Experts of a small language model.
Experts: 128 experts in each of 12 layers, 3 picks a token, a softmax router.
Training: a variant of SOAP for the experts, 1829M tokens, 13955 steps.
Below are experts of layer 6 (counted from 0) of a mixture-of-experts language model. Rows are named up (a neuron's input weights, with its number) and show model dimensions 64-127. Each number is 500 + 40 x the weight over its row's rms, rounded and kept within 0 to 999. Numbers have three digits each.
Before each expert's rows: a language model's description of what the expert responds to. This comes from a sample of Wikipedia text that the model never trained on.

# expert 58
What it handles: Pipes and values opening cells in election and sports tables, party names like Labour or Republican, and positions such as MF, DF, FW.
up0:556463496551528414514462524479429507480453460547534474538546519478461521531531500483455549478487529493405573420425471553454521514468497463574536518567504510490500457543532543553460506491467452
up1:529506466574495388476443525502460443488597454436485520478534524530548516555481535515556526438489493566483517507497481441469460507479541485513505505483512459488528478516436510486486558508439448
up2:447551508513506456569511515468561514450457513412457449477486449506513445451499494415521591536477497531440587510462451453547500431491453520539468463547516476426493531512576460520471501510543446
up3:455517458454525449503443479456584500430513443508530433530523537559480446432501479523485517535514474477487512531560484440479480492481467554476514520517483438539531539417547500473457478406443545
up4:470585452561547557477488492435457428564466539503523505514514502422473482477453497488523485564522478490560552466514541586452455492474491459475488520454545571529564488552551506464466525511460521
up5:502457478536499554406511440508487540498532584426529451517503488543466525597488535479468454457501582538465534509462495453513505485465510475520485513576543449449476457511528560506524529528525532

# expert 9
What it handles: Nouns and noun suffixes about media, broadcasting and services, e.g. television, media, interview, video, stream, plus endings like -ation, -ment.
up0:508493513485497475450451594476536512505522540518487463497512463443531582443505510520470482504458520480480562570552538498475478483509528513483521450494544465557530524512483497473529549513523492
up1:515440512444555545525522442537464532472554524490553486451539530475500526481578487515525509480514479422532451440532474520451495510549511554438563473451504454518474537463502542406495484552392505
up2:483507444502503561556506579494470474558475503423509574472443515525511475557465542507446472529461522533542422516462551515456479458472460476439531521494520492487498514484514511467587534545486538
up3:490474513498509469478530531503545485537470534473486567489573585455483466517447556481516508512502492506535497402525522495439492465540483478461547552495511467518567404468500533470516490497470559
up4:462537478539450530535540508513547503552484511489483437523484415527412476498583539458454477522526494488481480519566591532556530510537431478490505501528469488474508512560485506498522504484524521
up5:532528570516499492434508461433498519508437535513482497477528537540441490455483489490454458504483523594540478444476503515407570500489459590456491482505475427478464466501423548547488497445501519

# expert 42
What it handles: Closing parentheses, brackets and quotation marks ending song titles, quotes and asides, e.g. "I Don't Know", (1858–1918).
up0:515537501506459462560540525517556518518563524519482468434503515437508567511536404492559499506564466524519470443536440586570503521553498462543514535564503516609485495513466425488482548539512599
up1:448504516476480557543526509560498595457493490481505404522464500524436501471465476483517495532535487573604499538560548472552546507485523524558521449500518496484459467495591431592553551502492449
up2:531500469440486507394486478529441452465484457474492458496478513552538460528558494570465527455474466580507526502566510439455506490494528521545530538531521530493485478474473463568513557602483553
up3:525542532517576535483487532533406497501493508500476483529506505513457512426499538516519479539450455484536524489495474511503454516506479548489493542482489515506597416531553481545532388547523542
up4:505475479509504529468453413487529499525495507504494514475442511473477530552542524556426530466555484569508475571530548578573471524526477467566512509528556492493478458546547474455465506531469550
up5:504583468526528557533501520546543527523507484463435555454500475581599524564530493512467443519480569466477504480507506514568478518485531575480480508529571524534449427575561457439497454401466528

# expert 13
What it handles: Capitalized head nouns ending names of organizations, events and publications, such as Association, Society, Championship, Museum, Festival, plus -ion/-ation endings.
up0:486491498417491525494506534506539395555478517559482526461528518496500577529525456532501411442500540420473481515557525532469503498457499510528458499486427574504496527494515567525432528525510503
up1:422532519481478543561465467496435539396523514473482442537476468518474475455513511459521485514451483473465464535509487517488516495510489508540535521531416531448576496447478473493495487585515425
up2:524530495478481454526458592470518514498516460526545513585503439521455507485552502510529593523475582513480563522495531590562453485509553473494528425531415535505438497518477502461522577501467533
up3:502515553497496510439522575567517446495555518448507422512463423508392469562484496507491482446482530468608465471457513413432455574459474544487483583498457422471560426532470465510498542509509505
up4:493546459510499497421466455515469464562492545490516462488512531554462445466528475511482524603478523556504501442528572487469507443473421540496460504504413464453478491493475481526505585487485510
up5:459475482509566511506472545525428478492453542507512538488493546514465529538538546447525516487530552537425519552469458512504505494552533443558534424556547562417487530505593454456549499548471523

# expert 19
What it handles: Short letter pieces like ak, ay, ash, uk, aj inside foreign, often Japanese, Turkish or South Asian names, as in Hyakutaro, Hakkı, Akira.
up0:506492513502559513456500511498500461487476488572504461514464489423501517421535473467502492481502510487588502466461488518534477501452504498522481425550523526561531548567446502502527468502545453
up1:462553457511497517519450532540517516496540470496565491534440496507446466464564440514514552455566584592494504549513498467537551475468500561558477506494519516512517485510470511493481520456462520
up2:502555520502534506413454404514604512427477488541480533492477493497497484469543459465503524500534516501547479473524552524485495441556462485508454504665489572441525497469528512429535576513469461
up3:517521485452509483491482531446523470514512505473502472483432493556523490563509515548520520526489471462482547547462503547480567503504476489505469466489455541561460556453522525451519487535493437
up4:481528507484479530505468501522534410509482506518537530533452491549501438524443416470488511418417501452578605529458512497453504557443553448570498470453534496508483512441547469540507487449521455
up5:450511451513432438524539447526508511455495559506396508449438553454469443452489476553450554469471551542517554442542479589557526495476527463505440549488483516499442524474542422529489472466505531

# expert 41
What it handles: Opening parentheses and en dashes before dates, scores or notes in lists and tables, e.g. "(1916–1987)", "(8–13)", "(formerly".
up0:461507454440509513542441576538464595419600459513535521457464431483552567557589433520479532431440509530556500443549559471506471528455441484442514451537520461512559502497493573470523576463535581
up1:525479523522460488433507496506515482528588570409513501620472431476475476513539493500512482502545467547479540453483487534538508519509492588517447528540472479546538525436421503526601500502540445
up2:450533525550558526496500586538476511560479537495544457508487483489545546445491497479545492436523540517499525474481535436559494532505491489492456539510477536541432432529454493468496465524451403
up3:499480497563480519457535506500506480477458549509589454471449515491520446447499528457488508524516445495486454495431520483535518499478459503477527530464481477519473536462522510434452573471519510
up4:537484496511462435565529528493479547480470476547367544453465471482539546483548469583481489440483516468487546478521499471552550568530485515505468517611456524550534587534427480495601566484565500
up5:479540532521505509557486540533473539523539567490555423494476609492430526525484480475546482586529524520491489541481593498503566516498452441447454473508561448537557489489542495451496501553466554

# expert 57
What it handles: Capitalized words inside song, album, film or show titles, often after an opening quote, e.g. You, My, Love, Good, Who.
up0:503467480483537441517456502422472495492538570544445542455529527486482470440468537541465499512524460565531460552502507533479480500518491479527453569495554487552431519474517486530507484447427562
up1:494532542543532533440479467451449443556532588535581513520531492548376494466475565520398512512512457558496464512488476552532540518535466534547487502563533545490438471506543419559482473506467492
up2:513504496537527556559523430531553577522494446514496567514453558475489476536519505545551503556465499463533432493479529484487498456531484545494528427490467470459575456587435479423489413465517403
up3:513447488505495454525454541489420457488530501538508537462524551456481545528560480488415478442537544496476553519546521525464487488519449524448507476521482472470496552552493533469549478464514480
up4:599510553522578507457610508485419493446497489522515528506585481501512489469581434489473452494420455518517532484518467513509547538514450497445483495483530513465563557511569448403498489541527494
up5:472471577563453514513490560538578538469598550530482525540420523514528525475471460539433576486576400512466481443579499498442497509538475542520495509544488454512456469487476561540535477537512583

# expert 29
What it handles: Conjunctions and joining symbols between items, mostly "and", plus "or", "&", "/", "vs", "et", as in "Arts & Humanities", "security and".
up0:489533419509544454462565526525470592527439535570501532478450493572505464487477475466528497511459551478571467426497423492470532520560454450464554509501523525432466474487441505540552486524507496
up1:446500502510490467447489497506489496442476526518519463510485430539618520480454493485528557550601505510565487487492418527485462565488472512516504455476518551528577540443460496474508537547553495
up2:495456454531544623475552460502519502527477456493496474472528499471535527510518598432565562540544563519515490479514500536474564477496507496463506554494476490432489522573457524454464535416534504
up3:468472486550499469556481526592457471494499504549578524490528524484490456621572551431514562473566480511604515443518455444510541524546552508462509575495546471565557515520501509526506514484487545
up4:446547592512496514473550564449522491493499526502438486513475450478490568425473433497444502480567547515521493538560530473489497532476538520564469532524595505525490468509452489493593431507492486
up5:503502468501538478507529542532474508494448558524495532417476442455497516524474532517587501436544519512508494544478452542545521526454613452519559509460497493549457511473543489491514531517479451

# expert 10
What it handles: Sentence-final periods and closing quote or parenthesis periods before a new sentence, plus pipes separating table header cells like Year | Title.
up0:588539464530480506492497440536503506455490480478514564516505557483463480494491476520535496619461536428499516510466499523474530513526550496403514530502522479599522577496546514499583471450479472
up1:524457539485518480516523401484461512459456543479481514444538549525496520535513449505545487467483516551538528527513529502477525571583467478501542442447466441484555674507520457460540470492484515
up2:515487568539498521458579503418490454481493501526450473563481515493505567388510468519497529583465518529519455501502517467537514521581500491495509528470521482529513528500474535482576479502417487
up3:550508557577486505504531521514567432464480467550517507536561498468567513488499465547532498519521434534506414484546500516449453555497484545502468488448480509455534492458400485513491526533524473
up4:495481507512517475483442547529505515531532557469482507499554541495443545503491483461435482525457509520567633562435585501448476570533535448438519461548522460547510498486566513419558558527474464
up5:522485489502474447448438519526486423481531515545526457502499501512460516443489429476496525507486505498550532476570478566455469461509474528511511502604526564586464502499590490496537409566471441

# expert 63
What it handles: Consonant-cluster word pieces inside surnames and foreign names, often after an initial B, G, K, e.g. B-ech, Kno-op, Bor-gh.
up0:529454499442502514474485472503470557463532582499517449466466496501512458471502430505490471503532439437511443522455582554396524486487506534492501491528480527507526454543503491509512528534536464
up1:466452484514446518483457544475493502515461466497462481531575520502456465490463463496541479475554515535502480545527577561507507451497448466505508439617540489488558566492469461493509486488487524
up2:541557465473521543534479414574522492626567564515448519485523492470463483438526463481561496505509551470457500559495462453524488514449478539531472510453487496522451551471558650570529470513527481
up3:483574496508479471493478432449487502579556486537412515481465572505506457455559504475436533525511496471477431573568448468532539493496521550480499486499460487529496552497616471476483483485437435
up4:482509522460507485467498574496496431542418472551472435437428503449544518489526554471456544536600529523481486526440530534448574475580508530528525454534490526505443507464505518467480502534512463
up5:471514530588501543474472569540541530515499463513503491446517534485469501496530442467506576534523492465444488485492526440555496539533530503504500573485455460526508485486578484512396523519524468

# expert 52
What it handles: Middle or final pieces of proper names of people, companies and places in running prose, such as -chester, -wood, -borough, Roosev-elt.
up0:430504500526545569436515541481527488499506506480539532496464449470496502576507470404500493501512441546572461488482483521470477474537527549558501574468433547476475501501484478543450462471563455
up1:447549505595465556502484469502510396482485496505497466497483531452515449444565562503483505525512514450494519503522492498492466579544504559503539454474494532519545574506520463438488547527526526
up2:494445547544566539466445476495544538433516464513477468476455562469506507511418491523525502494501406431561520467464535508491513562447494468464543490509580507557509454541462448523501430428453530
up3:480507541550483454500493503500508524489488450481446525549484527554524476524478474517465445501469504472506541489548551488473533400536488521400533488500499528562599478615484458476499556484409578
up4:508518516517491491479539538461548515496487489509511538562499520539593532448514483448511453461509518393542471444550556547454531491564485466545474508470487490506495456538417513526468555513449542
up5:525466516483458544474484390538463492501515476551578528471540495499417538462509490538550455472519539535487475516502489488471452511495579501601529487513468529533489458463464467502542534475472473

# expert 12
What it handles: Pipe separators between cells in number-heavy tables, usually right after a digit or %, plus semicolons in score lists.
up0:437464425544508505516558495465511514458534400466475441584449472480533581516544506493464481487446457469497452598472533501451478532510496501521470495489445509464542505470497515526479501529531553
up1:516475551483543461506497526490472472504505487459486513544599427497435445441519498504486458454531597477514558511457446537561487475537519510522515405513500513509527501599484548481601502436529439
up2:535466498545457451482562424484515427530519546461500486445578482499528506465470526498496464504546477605497510515587554486549512496474519477502540528511540539567510494535506493484444476576485484
up3:451498475543466531472508518454527425573435448533554530521504490512538491470455512427541420501551558534494537472467569564446493526472526539483495503486449510450536501506457501503586498458467497
up4:499462549454581514483531597462527490544457428463552453470478535454470513513469557556494414406468477492501502555548539465463429431462462452488493476514546531456444442520488558509557491485447472
up5:512463461448459547487497483544509510486506593556412524501462520472454538456445422516493492483532578533534542566507524482514457607444492512470519400462463503430468604458476472527570567465501465

# expert 20
What it handles: Prepositions and conjunctions inside noun phrases or clauses, chiefly of, and, by, with: colonel of, grandson of, responded by apologizing.
up0:473455522462436541499518527491475466558517560447493515487487483433519487451480425420429466490535513473537505526541564576519470482558567502553516499528513546479453501476470562484530567498521450
up1:554478493521473494525512519544523454456501523450547557453469442518509483480460505536518416467474522488468475407500523395516474477503516540517527518461460488436423484467479520536536489413514415
up2:475432563470454530537472519480466473524490469514493462544558539472572540489461488519475496510486525471517617488522458418551426502545517576552582461517535455499527476454472475558510534494508503
up3:495532549485538446547533474514455503450554522532574518519512464524468503516532454496545429549444479528491448515431494530463595546484427480453513542462431497589471500523532520536564446576555521
up4:530527489498538496506471481469518478496490462491524512561544501432491456487576548565473517551480552496486535518534471463560547431596538532535486503512489486493547480513552492487466551452440515
up5:481479550486523479556520476522478471473531511519454454454555411491509414455466495500483467496501493525486506520465571448545442510467489546549513473502538406502499581523507488485491502550526460